config.yaml
hidden_act: "tanh_gelu"
balance_bias: true
attn_scale: 0.177
tie_word_embeddings: false
parallel_block: true
init: "normal"
lr_head: 0.00624
max_grad_norm: 1.0
Below are experts of layer 8 (counted from 0) of a mixture-of-experts language model. Rows are named router (the router's row for the expert), down (a neuron's output weights, with its number) and show model dimensions 0-63. Each number is 50 + 12 x the weight over its row's rms, rounded and kept within 0 to 99.
After each expert's rows: "raises" lists some tokens whose logits its average output raises strongly, later layers aside. This comes from a sample of Wikipedia text that the model never trained on.

# expert 26
router:46 55 41 43 61 53 49 47 59 61 56 65 46 59 65 44 67 74 48 32 59 34 55 40 24 39 49 41 53 51 60 43 50 38 37 45 56 48 50 61 50 39 53 44 55 64 39 67 64 60 32 49 39 48 57 47 53 49 43 41 54 49 29 71
down0:53 48 48 60 53 23 53 59 45 39 37 25 72 54 32 61 21 52 52 11 54 47 56 53 59 47 64 64 33 37 59 69 57 36 44 70 40 54 54 59 42 52 57 41 25 56 50 54 46 42 59 36 55 36 45 54 48 47 55 60 71 43 50 56
down1:29 53 63 59 63 51 45 44 48 65 57 46 52 57 51 44 45 55 52 43 55 59 46 67 42 64 70 48 61 56 47 53 56 38 46 50 52 49 65 68 56 44 70 41 57 46 42 44 70 37 63 43 73 50 35 60 30 47 53 67 33 60 29 27
down2:62 42 61 33 55 58 40 30 75 58 38 33 60 39 37 54 55 39 59 55 50 49 57 35 61 65 35 36 49 39 47 49 58 38 37 67 58 35 44 53 77 55 46 45 77 49 46 40 56 53 65 42 42 49 33 52 58 52 63 57 60 45 69 78
down3:63 47 46 66 49 47 45 35 25 33 69 56 34 53 62 56 29 66 43 44 37 80 47 72 33 54 50 45 45 52 61 66 52 40 77 56 40 56 41 37 45 65 37 33 42 31 69 42 40 46 67 36 54 64 44 50 34 51 33 60 71 74 49 32
down4:54 50 68 38 62 33 48 69 50 57 61 44 53 56 44 48 48 62 70 28 38 34 52 49 40 54 49 26 67 52 31 34 40 61 40 48 45 51 47 63 40 52 42 58 61 50 61 57 45 52 40 59 62 37 51 53 61 60 64 46 61 41 44 41
raises: ".", ",", " and"

# expert 3
router:45 44 46 59 35 45 49 38 63 56 64 59 42 54 48 49 32 64 59 59 63 41 69 53 70 37 47 27 81 33 61 52 51 45 51 62 65 36 50 59 30 40 42 51 61 52 46 51 63 47 32 58 49 63 41 48 46 60 66 40 42 40 34 68
down0:31 26 63 56 46 51 59 64 49 58 43 65 56 62 34 64 77 40 38 56 53 54 35 57 49 69 51 70 65 57 55 50 37 41 56 35 66 65 40 48 38 41 50 56 49 66 37 45 57 56 56 56 54 38 43 24 45 55 69 32 50 38 43 45
down1:50 42 41 38 64 35 40 39 43 62 71 50 66 48 47 56 51 51 45 55 64 42 50 50 46 48 77 70 36 49 58 41 50 22 39 64 51 72 53 37 65 45 62 56 52 46 48 46 45 46 51 49 53 41 61 65 68 33 41 45 69 53 57 58
down2:61 42 35 47 58 59 49 67 66 47 57 57 49 37 58 41 59 28 45 66 72 41 35 56 45 59 54 59 22 43 46 56 52 69 49 47 48 50 44 63 64 29 61 48 68 55 43 61 56 51 55 49 34 47 41 22 65 43 56 51 49 55 55 27
down3:62 54 50 54 57 39 31 52 45 48 57 57 68 36 64 45 57 54 62 54 43 28 27 49 50 41 31 35 46 39 41 44 51 38 64 50 36 58 42 48 65 65 59 39 40 39 50 51 57 77 55 65 59 62 31 48 44 55 57 62 33 52 65 40
down4:72 43 41 69 61 33 51 62 46 63 68 58 46 35 47 59 48 72 50 52 61 48 51 49 50 42 52 40 58 29 42 56 40 40 63 48 60 42 31 40 54 55 45 58 59 36 35 25 39 44 38 76 56 49 33 61 44 30 36 52 49 58 64 54
raises: " the", " ", " a"

# expert 8
router:38 44 57 47 46 44 30 46 38 45 33 40 59 27 62 49 52 85 56 62 52 57 49 60 50 43 29 52 45 49 49 34 49 51 45 41 63 39 41 65 50 69 64 31 34 63 38 35 46 48 65 50 59 28 42 73 55 35 64 54 54 42 48 41
down0:42 44 50 66 52 51 43 64 52 66 48 58 57 59 57 45 52 21 58 45 53 71 68 66 44 43 34 24 49 57 61 58 52 43 54 41 56 34 51 53 67 44 26 70 42 40 50 60 51 75 53 37 38 55 41 31 61 66 54 42 57 46 30 64
down1:54 46 55 65 75 49 64 32 43 45 39 39 31 30 61 55 59 66 40 26 47 40 38 41 49 34 49 60 40 52 62 32 58 67 66 25 36 40 47 42 66 48 45 59 49 50 65 39 60 20 58 61 50 72 64 69 46 52 56 51 50 61 37 42
down2:52 62 49 73 76 47 48 41 54 46 61 52 37 62 51 51 67 49 44 55 60 70 50 43 67 42 44 49 41 46 31 56 40 54 22 39 65 65 40 44 41 64 56 56 56 34 45 57 52 43 39 56 57 57 47 55 50 51 05 60 60 47 42 33
down3:54 57 60 53 48 58 42 38 62 44 61 47 20 69 41 52 61 43 47 59 57 60 37 41 42 62 63 63 40 32 44 53 76 77 68 46 44 67 28 75 63 60 43 45 51 45 37 37 61 40 47 49 44 31 49 55 54 60 55 42 49 36 55 46
down4:50 51 42 45 43 42 43 62 52 51 62 66 39 32 64 24 40 57 59 42 69 49 46 57 59 62 35 49 70 54 43 53 67 56 39 37 37 50 29 41 50 59 46 57 67 49 65 50 48 39 65 51 45 47 48 44 60 61 40 40 55 44 39 55
raises: " her", " ", " she", ","

# expert 14
router:41 41 60 55 18 52 43 30 54 60 43 54 53 52 55 36 61 43 73 43 86 64 50 48 58 67 56 37 54 42 35 33 63 78 61 36 57 42 44 45 46 47 59 61 35 59 72 57 66 30 70 68 50 60 54 39 61 41 20 65 62 53 51 49
down0:61 59 58 54 47 46 48 76 34 54 62 57 83 65 38 55 38 58 58 53 49 58 54 35 31 34 53 76 42 53 57 25 28 38 66 31 31 51 49 48 51 41 49 36 45 45 54 70 36 47 54 51 39 66 60 70 28 55 52 36 35 47 52 53
down1:53 75 44 66 57 46 62 27 32 49 48 55 42 58 47 49 53 36 37 37 28 59 29 53 48 37 55 55 59 65 73 59 52 34 55 52 44 60 49 40 63 55 55 44 42 40 68 57 39 68 48 50 35 52 48 43 71 61 46 37 54 29 54 53
down2:32 54 37 42 48 44 68 53 41 51 35 46 53 56 62 38 52 23 52 38 73 55 60 37 45 55 65 57 74 56 70 38 44 46 59 37 46 76 53 42 57 54 56 37 42 52 62 53 57 46 52 40 85 54 40 51 42 57 41 44 43 65 39 63
down3:40 37 80 57 38 44 35 56 62 52 41 66 65 57 34 24 75 61 37 67 46 55 65 66 45 52 59 54 73 49 38 35 38 67 33 27 65 58 43 52 56 53 69 34 51 63 34 36 46 45 54 46 59 52 39 46 60 54 39 49 50 57 62 56
down4:69 37 48 59 42 50 43 46 63 50 51 61 53 74 31 46 37 43 32 47 44 61 65 32 39 40 21 51 46 52 42 34 51 50 38 54 31 57 52 43 69 73 41 53 56 68 49 74 49 53 39 37 57 41 55 45 32 65 80 63 49 44 49 61
raises: " the", " his", " P", " B", " its"

# expert 9
router:61 51 51 47 29 69 45 46 44 55 41 54 43 47 32 53 49 50 33 69 36 43 45 51 51 36 59 48 52 27 40 58 48 48 63 49 25 59 42 58 43 71 48 44 20 55 47 34 19 48 21 39 44 36 36 20 42 63 39 51 61 53 45 29
down0:68 35 41 67 38 55 54 50 56 39 74 35 66 54 51 18 48 63 46 17 58 54 46 57 56 48 49 48 49 29 36 44 47 59 57 46 44 48 55 42 62 38 68 54 58 48 56 56 45 36 62 57 52 64 30 57 66 39 39 55 56 50 35 70
down1:70 46 21 32 32 60 40 56 48 40 66 54 59 57 62 37 46 48 54 37 52 43 37 71 49 51 53 45 51 52 63 44 50 44 57 39 49 41 51 37 45 71 64 37 65 63 29 49 47 75 52 24 69 42 30 55 76 52 48 47 38 54 66 62
down2:44 67 41 52 46 32 66 63 38 51 53 43 45 48 47 65 37 60 52 60 50 29 52 63 58 31 47 52 36 76 57 42 57 50 47 70 33 57 50 48 53 54 64 70 50 40 58 42 92 53 44 49 60 53 38 44 43 56 40 39 52 45 30 59
down3:46 51 74 58 30 26 31 41 63 53 61 30 60 65 07 40 63 47 38 64 41 35 63 48 36 28 62 42 58 60 60 61 38 42 50 49 49 43 52 57 48 67 58 63 49 48 48 34 42 58 32 53 67 51 52 24 63 54 54 50 66 57 31 53
down4:64 49 48 63 77 60 49 50 43 35 36 42 39 47 56 52 28 49 70 47 34 49 49 50 64 38 40 49 48 47 45 66 49 61 33 31 64 44 57 83 59 63 70 43 45 46 29 63 47 38 44 32 62 46 62 63 44 24 37 33 42 40 58 47
raises: "ch", "ied", "ion"

# expert 25
router:37 33 43 20 35 60 61 35 54 47 57 45 27 53 51 26 57 59 58 62 55 49 70 56 37 49 50 43 48 48 38 38 52 36 43 35 46 57 34 37 51 46 27 64 47 68 48 47 66 57 51 38 26 52 71 64 54 58 77 54 48 53 58 48
down0:71 34 52 48 64 54 75 71 51 42 53 68 37 43 34 43 49 63 40 35 52 48 25 41 58 56 47 50 36 52 27 43 61 49 66 37 37 76 77 28 73 54 61 59 36 56 52 57 58 56 59 45 27 56 41 55 75 52 35 46 57 39 49 33
down1:52 67 52 27 68 33 26 49 49 59 59 60 41 48 44 35 53 55 52 48 73 46 54 40 28 50 72 37 51 42 54 32 52 48 34 26 53 55 48 58 50 44 67 64 32 35 51 51 61 47 72 42 58 47 38 78 41 61 54 55 45 44 46 55
down2:43 58 52 52 71 45 58 62 44 44 36 24 51 62 46 61 47 56 58 55 45 71 34 67 35 34 71 41 27 64 39 38 44 54 50 50 65 54 41 71 45 57 53 52 64 50 46 38 35 54 34 53 59 62 40 42 63 68 29 40 38 32 44 41
down3:48 66 57 54 39 35 70 43 50 41 57 37 47 41 55 37 28 51 35 56 56 34 73 39 40 47 60 37 57 41 44 35 69 52 30 51 57 41 60 46 60 54 64 45 36 75 54 42 60 56 42 55 47 46 74 65 55 48 49 25 46 40 40 54
down4:54 43 25 31 40 48 34 66 49 41 70 58 75 68 63 63 40 41 65 40 35 47 56 57 35 72 44 44 53 69 49 43 53 52 55 40 60 53 52 41 46 39 38 53 16 46 41 63 46 52 37 73 62 65 54 63 72 51 40 53 48 70 33 35
raises: "anth", "ery", "atory", "ion", "ite", "eries"

# expert 30
router:38 51 69 36 71 58 56 57 44 44 57 58 44 39 52 59 26 46 44 48 30 43 25 54 35 35 56 50 40 47 46 67 53 48 23 63 58 68 62 35 65 48 60 46 47 48 50 48 32 49 66 31 52 57 48 41 41 58 43 60 64 64 56 30
down0:68 29 32 60 25 44 65 54 42 70 45 62 63 38 54 45 51 48 60 49 55 43 35 47 44 53 62 42 42 58 64 57 42 39 44 56 43 47 41 43 55 56 53 39 73 52 60 52 49 43 54 53 60 54 46 37 55 55 37 42 41 47 44 51
down1:33 55 45 62 81 42 51 69 49 54 44 54 64 43 32 35 58 73 36 58 44 57 51 44 44 47 46 46 32 42 52 39 64 39 27 61 46 49 73 40 61 54 60 52 45 48 46 48 51 44 38 52 75 44 77 31 42 59 56 50 35 40 47 46
down2:53 40 82 51 57 44 36 69 56 59 45 45 47 62 77 48 46 37 48 48 35 54 46 49 55 67 53 53 32 44 49 52 52 43 53 53 36 62 58 58 34 54 48 39 41 61 56 60 41 60 36 65 41 33 55 46 46 40 53 43 56 42 53 51
down3:58 48 31 63 48 48 62 27 62 36 46 36 60 31 72 53 76 57 51 61 55 44 47 28 68 67 50 37 54 59 27 63 40 37 47 46 55 49 49 60 45 40 34 62 48 44 71 39 51 57 34 58 42 58 70 48 54 46 58 49 51 69 55 42
down4:36 35 64 65 41 62 39 81 57 18 49 48 62 47 55 58 49 46 42 62 36 51 51 34 42 58 58 44 52 41 29 43 47 56 49 58 42 42 66 57 47 34 42 68 48 44 60 34 69 45 78 18 55 61 54 39 36 35 50 81 49 58 58 53
raises: "oc", "ic", "ig"

# expert 2
router:44 43 76 45 61 44 61 64 57 44 32 41 46 55 38 47 28 35 65 46 41 50 23 65 52 57 45 29 44 52 53 50 59 42 53 66 58 46 46 60 53 36 49 51 59 39 49 58 59 37 53 49 55 27 61 47 49 50 53 66 30 57 58 70
down0:48 39 57 47 31 65 50 33 48 56 39 52 55 52 42 50 58 52 45 59 62 38 53 54 74 44 50 34 49 29 57 28 42 42 51 52 42 34 30 34 61 54 62 54 35 47 42 61 55 50 70 23 51 48 23 49 45 58 77 57 41 39 54 39
down1:46 27 50 48 39 56 58 51 57 71 42 55 33 68 52 50 36 63 54 72 67 70 48 31 68 48 33 41 50 53 34 63 38 49 48 42 42 51 53 45 52 65 51 26 40 51 30 28 44 73 49 69 45 65 48 56 70 52 62 50 40 68 43 56
down2:44 60 62 32 49 48 54 38 62 48 36 39 61 58 59 48 51 67 47 26 27 59 63 36 42 70 55 60 72 48 48 43 38 57 48 55 33 38 39 44 26 55 62 71 51 52 33 47 83 42 51 59 49 52 29 31 51 33 53 52 54 52 67 50
down3:54 49 47 62 49 52 54 65 27 60 60 46 51 49 31 59 53 35 43 43 47 42 65 35 77 35 61 44 49 59 44 37 61 28 41 43 46 48 42 42 59 60 44 50 36 27 40 55 64 40 44 53 47 39 57 46 70 59 46 43 37 61 43 56
down4:57 50 37 54 54 60 33 63 84 38 52 53 51 59 45 51 26 51 40 53 59 31 52 73 76 66 43 44 59 62 44 71 35 45 50 37 59 49 45 48 38 52 62 76 70 45 47 58 64 32 43 63 52 35 63 32 53 52 57 56 48 57 33 27
raises: "ery", "iation", "2", "19", "1", "umb"

# expert 11
router:56 54 39 41 53 67 55 54 51 66 32 64 49 63 57 35 34 79 39 33 43 55 50 27 43 42 49 52 60 57 57 41 58 57 52 49 56 65 45 43 32 53 48 42 55 39 46 60 51 40 47 59 52 47 45 82 43 56 55 66 57 63 37 48
down0:40 69 48 50 86 47 46 42 81 67 48 33 39 67 64 32 48 56 54 44 39 36 39 40 40 33 43 50 52 40 50 68 61 48 69 36 44 44 54 34 43 43 57 23 64 49 34 55 47 62 50 66 45 27 27 49 42 41 43 53 66 62 52 43
down1:15 26 60 35 46 59 41 65 33 50 51 39 51 53 60 42 55 33 41 47 67 48 62 54 42 53 48 80 27 48 46 57 48 55 40 47 57 39 40 50 77 71 50 64 32 55 43 58 59 68 49 61 50 43 51 30 71 45 43 44 40 48 65 68
down2:65 62 32 48 56 72 42 44 45 38 36 37 52 72 72 42 58 49 28 48 35 76 64 41 61 43 60 50 24 64 41 70 51 41 22 43 54 31 34 54 56 61 38 46 75 43 41 41 72 55 59 63 65 40 53 41 47 53 45 47 52 46 47 64
down3:54 63 34 70 50 44 49 35 57 49 58 58 60 30 54 45 57 39 37 23 32 36 69 63 52 54 29 51 56 60 57 65 53 23 48 30 31 26 39 45 71 45 58 49 58 54 41 44 57 52 42 56 61 43 52 65 53 63 39 47 69 57 66 51
down4:34 38 44 53 65 63 43 52 51 58 49 63 58 54 39 65 66 54 48 71 29 53 47 35 46 41 55 59 56 72 30 25 59 57 40 37 68 58 57 70 43 57 65 26 28 51 35 27 60 24 41 67 68 57 53 65 74 56 38 63 54 53 50 59
raises: ",", ";", " with", ".", " and", " in"

# expert 7
router:51 51 69 63 36 40 44 56 26 61 51 41 31 38 66 41 49 36 45 70 51 72 56 51 36 32 58 46 44 68 56 39 24 43 42 72 50 43 52 59 43 44 57 48 68 38 49 64 61 60 48 47 55 28 57 53 41 61 47 51 52 79 43 59
down0:51 44 45 34 43 46 61 52 51 48 50 54 26 43 61 73 47 36 35 30 60 42 38 64 38 46 42 54 34 40 52 33 51 26 29 38 42 46 32 44 35 68 56 41 60 56 60 37 53 39 59 46 75 68 51 63 64 65 77 33 54 55 51 57
down1:61 64 55 69 51 53 53 58 47 50 46 21 51 56 52 46 68 56 33 55 40 59 54 57 60 35 55 57 70 44 48 56 29 58 44 50 50 41 27 46 47 38 62 61 58 61 43 49 66 60 65 65 41 47 47 33 40 70 46 23 50 60 27 67
down2:54 52 56 40 38 52 54 63 53 76 32 66 45 67 74 46 62 58 68 49 56 31 78 53 52 67 78 48 41 39 40 57 38 54 53 53 23 44 47 60 50 54 57 47 38 63 55 30 42 51 40 52 43 33 41 28 58 56 38 59 52 38 42 67
down3:54 49 64 40 46 40 54 67 52 59 45 41 33 72 70 47 26 49 38 60 43 40 43 42 44 51 51 64 64 49 49 63 25 51 42 47 44 51 56 66 51 65 63 59 46 56 68 27 49 28 70 38 50 32 49 57 58 28 67 40 53 51 45 57
down4:50 43 55 41 44 50 40 61 68 46 65 61 75 51 35 48 65 52 38 60 21 55 53 51 50 39 42 77 55 40 39 49 73 54 60 50 78 40 60 19 44 68 43 55 68 65 60 51 69 41 54 45 58 39 40 53 50 33 46 56 47 55 44 60
raises: "ping", "19", "s", "c"

# expert 24
router:53 66 69 39 55 48 50 57 59 55 49 35 41 27 63 67 65 70 74 46 39 56 46 20 50 79 44 58 60 54 65 52 62 40 28 47 65 45 66 67 49 49 35 50 67 60 28 56 57 51 42 52 40 65 50 40 55 54 59 64 39 58 57 31
down0:56 36 52 52 38 47 69 58 67 56 40 65 52 50 55 66 54 42 53 45 65 44 42 50 47 39 52 35 55 29 49 53 62 49 55 54 55 64 29 35 38 45 28 35 58 47 52 62 57 49 53 41 52 55 60 44 36 73 57 50 42 45 64 42
down1:61 35 61 53 33 44 48 56 43 48 67 63 55 61 48 26 45 39 44 53 52 40 62 30 60 35 60 51 46 38 46 53 55 49 66 54 44 57 62 40 45 73 38 57 41 57 49 44 51 48 47 56 53 59 50 61 36 60 38 50 46 60 41 57
down2:54 49 79 47 50 61 36 56 58 52 38 49 62 34 54 39 42 42 57 47 38 47 47 54 42 61 36 40 61 36 76 38 48 53 48 45 51 39 22 57 52 63 49 73 64 38 43 60 25 52 76 39 61 59 57 34 29 35 58 25 57 37 60 42
down3:66 60 45 68 55 34 45 57 40 38 61 53 60 38 47 49 50 39 37 62 62 50 31 49 38 52 41 57 54 76 56 64 56 55 56 53 50 32 53 58 65 65 46 57 54 72 35 63 37 68 21 52 45 45 60 62 48 51 59 25 60 48 54 34
down4:41 73 29 44 72 45 54 66 65 54 68 48 26 53 75 50 66 67 43 45 55 36 46 45 54 51 28 42 29 32 44 45 50 48 55 68 54 74 54 51 54 41 65 54 45 43 36 44 57 36 31 45 76 51 37 62 54 71 52 58 62 34 51 53
raises: ".", " other", ",", "-"

# expert 19
router:65 68 54 41 52 60 41 45 51 60 52 75 63 67 50 62 51 33 35 74 42 29 66 50 63 49 38 62 29 57 42 42 23 49 57 31 30 53 59 67 50 45 65 48 42 56 60 61 42 42 48 51 69 63 60 37 46 43 51 39 41 64 64 34
down0:64 44 74 59 59 45 49 65 51 49 48 38 55 72 55 59 48 55 66 29 44 25 34 54 35 45 46 65 67 41 35 77 62 38 50 60 30 51 47 39 63 35 75 46 36 54 61 75 55 57 51 50 70 50 61 58 37 72 58 39 64 45 62 58
down1:32 56 66 41 65 54 52 63 53 50 39 54 52 35 49 61 45 47 54 62 46 48 36 81 32 78 40 40 56 77 28 48 41 44 46 43 79 63 52 52 48 32 69 47 53 46 39 45 46 46 71 50 55 45 51 47 59 60 50 40 64 50 34 53
down2:48 76 52 64 43 47 54 44 59 47 63 43 52 54 57 43 58 74 44 30 61 72 61 44 63 61 49 37 53 64 45 73 56 55 39 54 61 58 50 42 27 47 60 46 39 44 34 46 48 57 66 55 52 36 54 57 61 54 37 54 50 42 50 57
down3:35 42 42 58 44 54 38 30 58 52 32 76 38 50 60 46 37 35 50 57 43 50 60 39 42 41 55 58 40 55 66 41 45 63 63 54 84 56 40 54 28 38 44 34 62 59 45 33 68 47 46 44 44 66 31 72 30 56 32 56 46 31 35 29
down4:31 56 48 54 53 61 54 37 50 46 53 58 49 38 61 72 57 51 28 47 64 82 35 37 45 39 27 47 37 58 58 57 49 46 52 39 30 57 54 35 52 49 35 45 59 61 43 58 58 32 44 48 49 66 59 51 22 50 57 62 42 58 63 56
raises: "acing", "f", "awn", "x"

# expert 16
router:31 34 48 66 67 31 36 47 26 35 17 64 64 52 65 53 58 52 45 34 62 68 52 59 32 73 41 25 61 64 56 43 47 50 49 55 55 54 45 50 52 41 59 56 47 53 28 53 67 63 62 62 69 55 39 45 45 58 52 57 45 43 46 58
down0:50 39 60 52 26 58 52 45 57 63 27 57 29 51 55 69 44 52 57 43 59 70 26 47 52 47 59 48 33 41 53 41 55 59 28 40 54 37 34 64 36 45 60 70 44 52 71 54 50 64 47 46 73 67 70 52 61 63 59 64 66 35 58 67
down1:49 43 74 63 35 65 56 48 50 53 44 77 58 46 27 76 41 63 34 48 42 53 48 59 66 57 58 67 40 21 61 47 58 47 37 43 63 48 57 35 50 28 44 51 53 56 38 69 67 36 56 66 50 75 63 38 43 48 61 32 54 47 49 34
down2:39 58 70 47 54 44 52 56 52 60 55 61 40 33 74 54 54 48 56 55 28 65 48 45 49 40 40 63 48 55 52 61 33 66 37 32 44 29 44 47 30 44 44 38 41 53 46 60 55 63 49 53 64 45 42 62 58 44 72 11 44 32 38 32
down3:71 43 31 47 64 53 59 48 55 69 63 39 52 47 60 47 55 49 49 71 46 67 39 40 49 48 57 54 53 35 47 36 48 39 72 61 42 50 47 31 35 62 34 36 55 80 33 60 40 59 52 67 37 36 30 18 62 48 51 49 32 52 69 42
down4:57 52 69 53 34 48 66 58 43 40 57 45 52 35 58 47 43 47 53 60 51 50 44 44 62 68 50 42 38 34 28 42 57 58 37 49 66 57 35 73 36 57 65 42 53 63 46 57 46 28 44 65 62 60 63 34 52 56 45 45 42 62 69 59
raises: " However", " As", " At", " In", " It"

# expert 6
router:60 21 58 60 40 49 62 50 57 61 50 57 42 35 49 45 39 57 55 41 54 66 45 45 43 31 51 58 48 39 37 44 57 53 49 55 66 68 39 32 81 44 73 45 49 50 57 71 37 48 52 68 46 66 55 67 56 45 45 65 42 65 53 48
down0:30 43 34 50 48 51 52 65 42 42 50 45 57 38 42 23 59 78 51 56 68 40 45 53 58 48 44 56 47 63 41 60 38 31 61 40 60 62 48 45 33 44 56 33 33 57 54 43 61 48 53 48 51 51 66 62 68 54 50 47 47 71 55 37
down1:55 40 62 51 73 36 39 42 66 52 39 54 44 55 63 63 41 63 48 55 38 58 42 37 50 67 77 69 40 68 65 53 49 39 63 39 54 45 20 53 71 38 50 53 59 28 42 31 50 49 47 51 45 15 42 44 46 63 62 58 39 41 55 53
down2:58 58 53 49 56 46 56 43 67 27 61 38 50 37 51 62 43 48 38 60 42 44 47 59 73 20 28 51 61 54 53 33 35 36 58 41 67 34 45 34 37 47 39 59 50 35 46 53 46 44 51 30 28 54 50 39 39 56 51 67 66 45 72 40
down3:46 36 52 62 45 52 51 62 45 55 56 62 51 57 66 43 24 57 47 43 62 30 56 42 43 58 31 59 67 31 53 35 34 45 56 45 49 49 65 50 39 34 37 65 23 61 53 57 49 55 38 62 47 58 46 47 51 46 43 39 72 50 37 60
down4:43 34 36 67 60 64 53 52 46 75 60 59 46 50 58 24 58 51 62 44 49 50 49 67 35 67 44 42 50 48 44 70 46 63 70 40 64 61 46 46 40 57 34 37 56 41 42 35 41 43 24 27 46 43 41 68 33 36 56 53 68 36 35 65
raises: " and", ",", " d"

# expert 1
router:61 85 44 65 65 31 63 54 45 56 38 57 42 38 54 51 50 39 59 67 51 48 53 50 40 78 41 36 47 59 41 59 37 48 46 36 61 47 68 52 37 34 46 62 61 48 51 49 56 49 56 39 34 46 58 33 45 59 49 36 41 43 56 54
down0:36 41 48 62 41 50 65 60 45 41 61 47 42 44 51 36 40 43 55 54 58 30 48 41 60 42 62 59 69 47 44 29 62 59 63 58 38 61 67 36 70 43 73 58 34 47 36 56 67 34 46 64 72 69 50 48 43 35 60 61 27 56 53 39
down1:41 33 58 50 45 43 33 61 62 53 50 47 38 48 45 47 49 52 40 43 32 46 45 47 43 31 42 39 49 58 51 67 70 63 47 55 50 66 43 67 53 54 75 27 34 59 50 55 40 41 33 31 46 54 56 49 47 57 77 64 63 59 23 60
down2:47 53 51 55 36 43 66 40 40 50 40 38 51 37 55 43 32 49 39 51 56 75 64 65 35 65 39 34 68 09 65 49 68 60 35 59 57 58 45 62 77 53 70 70 59 43 55 52 56 53 36 66 60 53 60 45 80 50 88 39 74 43 62 33
down3:66 64 74 55 32 56 52 60 18 40 49 63 43 64 67 55 52 51 39 43 31 70 51 43 65 40 57 36 44 50 45 55 48 50 34 44 36 50 45 42 44 58 58 49 68 42 63 65 35 72 55 59 40 61 32 54 43 79 60 62 68 43 56 36
down4:60 37 48 62 49 42 46 51 70 68 69 42 34 65 39 60 20 42 39 20 46 45 44 70 65 63 38 27 43 49 41 59 57 36 57 44 56 53 47 26 47 54 39 65 48 54 30 70 49 79 34 55 27 41 46 54 60 57 71 39 45 59 57 56
raises: "er", "ement", "ist"